config.toml
n_layer = 12
d_model = 256
experts_per_token = 8
activation = "squared_relu"
router_score = "sigmoid"
routed_scale = 0.25
balance_loss = 0.00148
balance_bias = true
shared_expert_gate = true
init_std_router = 0.00662
tie_embeddings = "early"
lr = 0.00482
seq_len = 2048
steps = 8907
Below are experts of layer 7 (counted from 0) of a mixture-of-experts language model. Rows are named up (a neuron's input weights, with its number) and show model dimensions 0-255. Each number is 128 + 32 x the weight over its row's rms, rounded and kept within 0 to 255.
Before each expert's rows: a language model's description of what the expert responds to. This comes from a sample of Wikipedia text that the model never trained on.

# expert 45
What it handles: Line breaks and list or table markers in infoboxes, tables and bullet lists, e.g. before - Coordinates:, table rows, See also.
up0 [150 183 114 185  99 196 152 150  83  94 116 123  97 124 152 123 141 127 113  99 103 131 120  92 113 165 141 120 125  99  88 146 101 161 143 146  75  78 136 126 113 131 152 121 135 132 118 137 156  94  93 108 132 113 124 188  68 153 143 149 120 172  78 131 171 164 119 139  95 118 139  90  94  90 126 156 178 137  92 112  94 129 230  84 191 169 120 160 165 108 141 164 132 136 151 137 146 151 160 134 112 101 153  98 119 138 157 127 190 211 165  60 145 129 115 140 113  85 147 124 143 144 108 147 146 101 130  88 170 134  77 149 139 175  83 126 211 118 160  91 129 129 115 106 154 129 137 161  89  95 170 173 108 131 155  84 149  53 119 205 114  88  43 143 105  87  79  99 146 120 153  60 103 186 159 123 131 141 112 132 179 132 146 152 114 170 134  95 123  99 155 179 124  61  95 176 148  98 175 142 162 142 114 154 142 114 153 161 128 108 101 186 132 183 123 145 112 153 185 112 105 117 108 129 145 112 152 154 124  93 124 140 181 216 108  92 194 117 173 138 144  95  89 136 135 140 125 135 120  83 103 128  95  92  93 188]

# expert 1
What it handles: Line breaks and dash-prefixed field starts in infoboxes and lists, such as "- Genus", "- Languages", and table-row line breaks.
up0 [103 116 162  80 124 100  67 119 144 135  84 130 165 117 121 131  75 150 138 119 113 153 105 116 108 122 150 118 255 154 101 180 150 181 125 169 155 139 133 161 106 125 137 143 102 103 114 113 116  74 135 130  95 210 110  67 109 121 119  71 149 168  93 141 163 111 110 105 167 140 125 103 101 122 183  57  91 134 137  85  92 160 120 118 146 128 128  87 109 146  98 121 152  89 152 115 107 158 179 141  99  97  48 138 113 138 110 153 135 209 166 135 168 183 126 115 117 127 169 107 133 132 112 126 136 115 142 118 110 118 164 118 133 172 137 175 114  65 168 142 136 155 124 140 165 105 173  97 230 128 118 109 116 134  58 145 104 150 155 141  83 157  88 118  97 116 121 125 174 154  66 140 104 103 181 125 114 107  61 191  85  92 125 184  85 150 134  82 170  82 125 182 137 183 107 143 128 193 163 133 135 112 145 146 184 138 114 174 139 105  94  75 157 144  94 149 124  89  98 127  98 155  74 116 111 129 167 123 171 114 108 130 148 171 130 104 146 123 125 111 144 111 111 129 129 151 136 130 146  76 129 164 119 130  92  75]

# expert 43
What it handles: Pieces inside names at line or title starts, mainly first names in biographies and taxon names, such as Kenn-eth, Step-hen, Herodot-us.
up3 [127 170 125  68 142 202  95 127  52 126 125 148 143 180 105 117  81  92 111  79 134 136 111  91 173 136 199 147 107  97 158 104 103 191 200 151 121 155 167  50 167 108 151  74 122 114 112  44 131 149  81 190 103 114 149 126 143 126 106 124 152 116 177 125  90 190 147  75 131 141 114 170 121 169 127 106 109 109 173 115 160 123 142 177 102 151 132 212 133 137 182 148 116 139 113 135 117 114 115  79 141 139 107  88 110 116 113 139 154 140 132 147 158 162 154 116 110 112 104 129  67 130 114 128 114 144 186 144 133 115  90  57 200 176 154 122 108  88 115 120 122 140 162 107 156 127 150 104 148  93 143 114 113 139 138  81 107 164 130  98 151 143 156 110 194  84 121 153 127  58 138 152 104  91 203 168 153 124 101 121 107 104 103  94 145 140 132 104 110 166 127 111 112 189 120 140 134 101  85 200 158 166 147 159 102 116 124 101 221  86  92 112 187 100 154  92 123 128  94 148 132 114 111 110 129 140 104 110  62  91 138 139 130 119 137 185 192 137 120 191 136 116 123 118  90 156 176 117 153 100 173  79 106 164 117 123]

# expert 3
What it handles: Mid-word pieces of Slavic, Nordic and other European names and places, especially diacritic letters and endings like ić, ski, ová.
up3 [152  82 154 132  97 113 123  86 121 129 118 172 152  88 136  96 177  95 130  89  93 135 111 145 105  72 113 132 122 160 167 120 158  97  95  81 168 144 157  94 111 124 160  77 161 158 111 108 120 111 126 126 163 158 167 122 164  81 114  87 141 105 162 135 119 171 111  79 185 122  90 137 114 105 137 133 120 187 144  99 155 179 146 135 173 125 144 121 204 118 200 136 150 159 114 154 140  98 134 143 108  95 121 109 127 116 148 126 105 122  99 136 170 151  90 148  98 125 124 164 161 129 146 102 180  81  91 116  91  93 133 134  90 165 115  44 131 133 119 170 126 163 150 130 165  66 169 195 104 133 118  62 155  85 143  97 155  88 150 177 139 132  89 111  91  93 167  68  72  96 172  65 117 146  75  84  97  95  96 185 141 145  94 122 172 133  98 142 137 104 127 191 165 106 146 110 145 135  42 212 119 144 108 115 120 135 193  58 133 189 160 138 141 169  86  80 124 172 131 108 132 141 151 167 129  96 131  65 184 122 112 125 182 122 153  52 149  76 113 129 163 132 138 150 109 153 119 160 148 114 133  68 103 104 128 139]

# expert 50
What it handles: Prepositions and preposition-plus-article after verbs and participles, as in defined by, ranked by, to do with, varying from, of the.
up3 [ 90 108 126 139 118 133 118 149 141 118  92 116  69  46 129  94 108 143  84 152 136 124  99 162 157 175 111 151 137 179 152  97 154 127 158  90 133 125  97  95  88 112 103 175 170  71 140 128 113 147 174 115 161 124  88 133  57 150 136 116 103 113  83  83 169 116 204 108 177 127 139  89  96 185 142 145 134 117 155 143 202 144 160 108 159 183 139  91 117  86 191 107  99 155  81 110 111  69  75 120 144 123 128  96 122 128 151 115 216 142  74 120  93  96 121 168 172 166 189 162 150 101 144 104  89 140 171 197 130 124 126 148 129 102 145 103 111 170 112 130 152 140 114 202 111 132  90 121 105 146 125 186 158 134 139 134 111 133 127 129 118 114 100 129 111 171 139 127  79 130 104  84  93 145 142  72 130  91  70 131 142 114 125 125  74 119 131  82 130 111  99  66 124 112 110 157  76  72 198 112  85 149  62 128 111 169 116  41 113 140 117 164  95 156 131 177  58 126 152  99 109 147  98 126  81 102 132 142 145  94 152 171  76 124 105 176  85 148 123  94  57 141 186  90 127 114 148 126 140 147 140 155 145  95 119 128]

# expert 59
What it handles: Line breaks, dashes and field names in infobox lists, such as Tribe:, Born:, Preceded by:, Hair color, Parent authority.
up0 [120  72 160 161 113 133 116 128 102 134 136 179  92 105 146 133 101 118 119 143 147 138 208 189 161 189 128 158 197  68 131 140 122 108  77 164  95 100 117 151 114 118 177 136  84 156 140 147 105 112 166  83 178 158 123 120  68 128 100 134 118 141 166 152 140 112  95 122 145 147 133 136 142 130 182 124  82 107  94 173 125 180 113 125 112  74  95 142 128 108  50 165 138 135 122 157 163 175 141 100  96 122 111 125 137 181 151 120 152 140 103 115 156 151 118 137 127 191 143 103 142 132 138 147 120 111 223 136 104  80 175 128 117 167 113 114 116 132 159  52 148  56 187 111 111  87 210 172 141 137  84 173 102 147 165 108 113 157 117 186 143 145 139 140 110 194  97  63 143 118 136 123 126 115 140  55  79 138  59 165  90 167 124 134 117 139 133 155 119 121 102 133  97 127  92 156 139 102 157 118  82 108 102 147 113 152 122 132  96 125 163 151 101 148 140 179  93 129 103 162 216 111 168 142 101 136 214 102  71 156 146 163 105 160 124  61 111 126 183 123 146 121 115 140 158  77 143 126 182 167 102 144  58 123 123 110]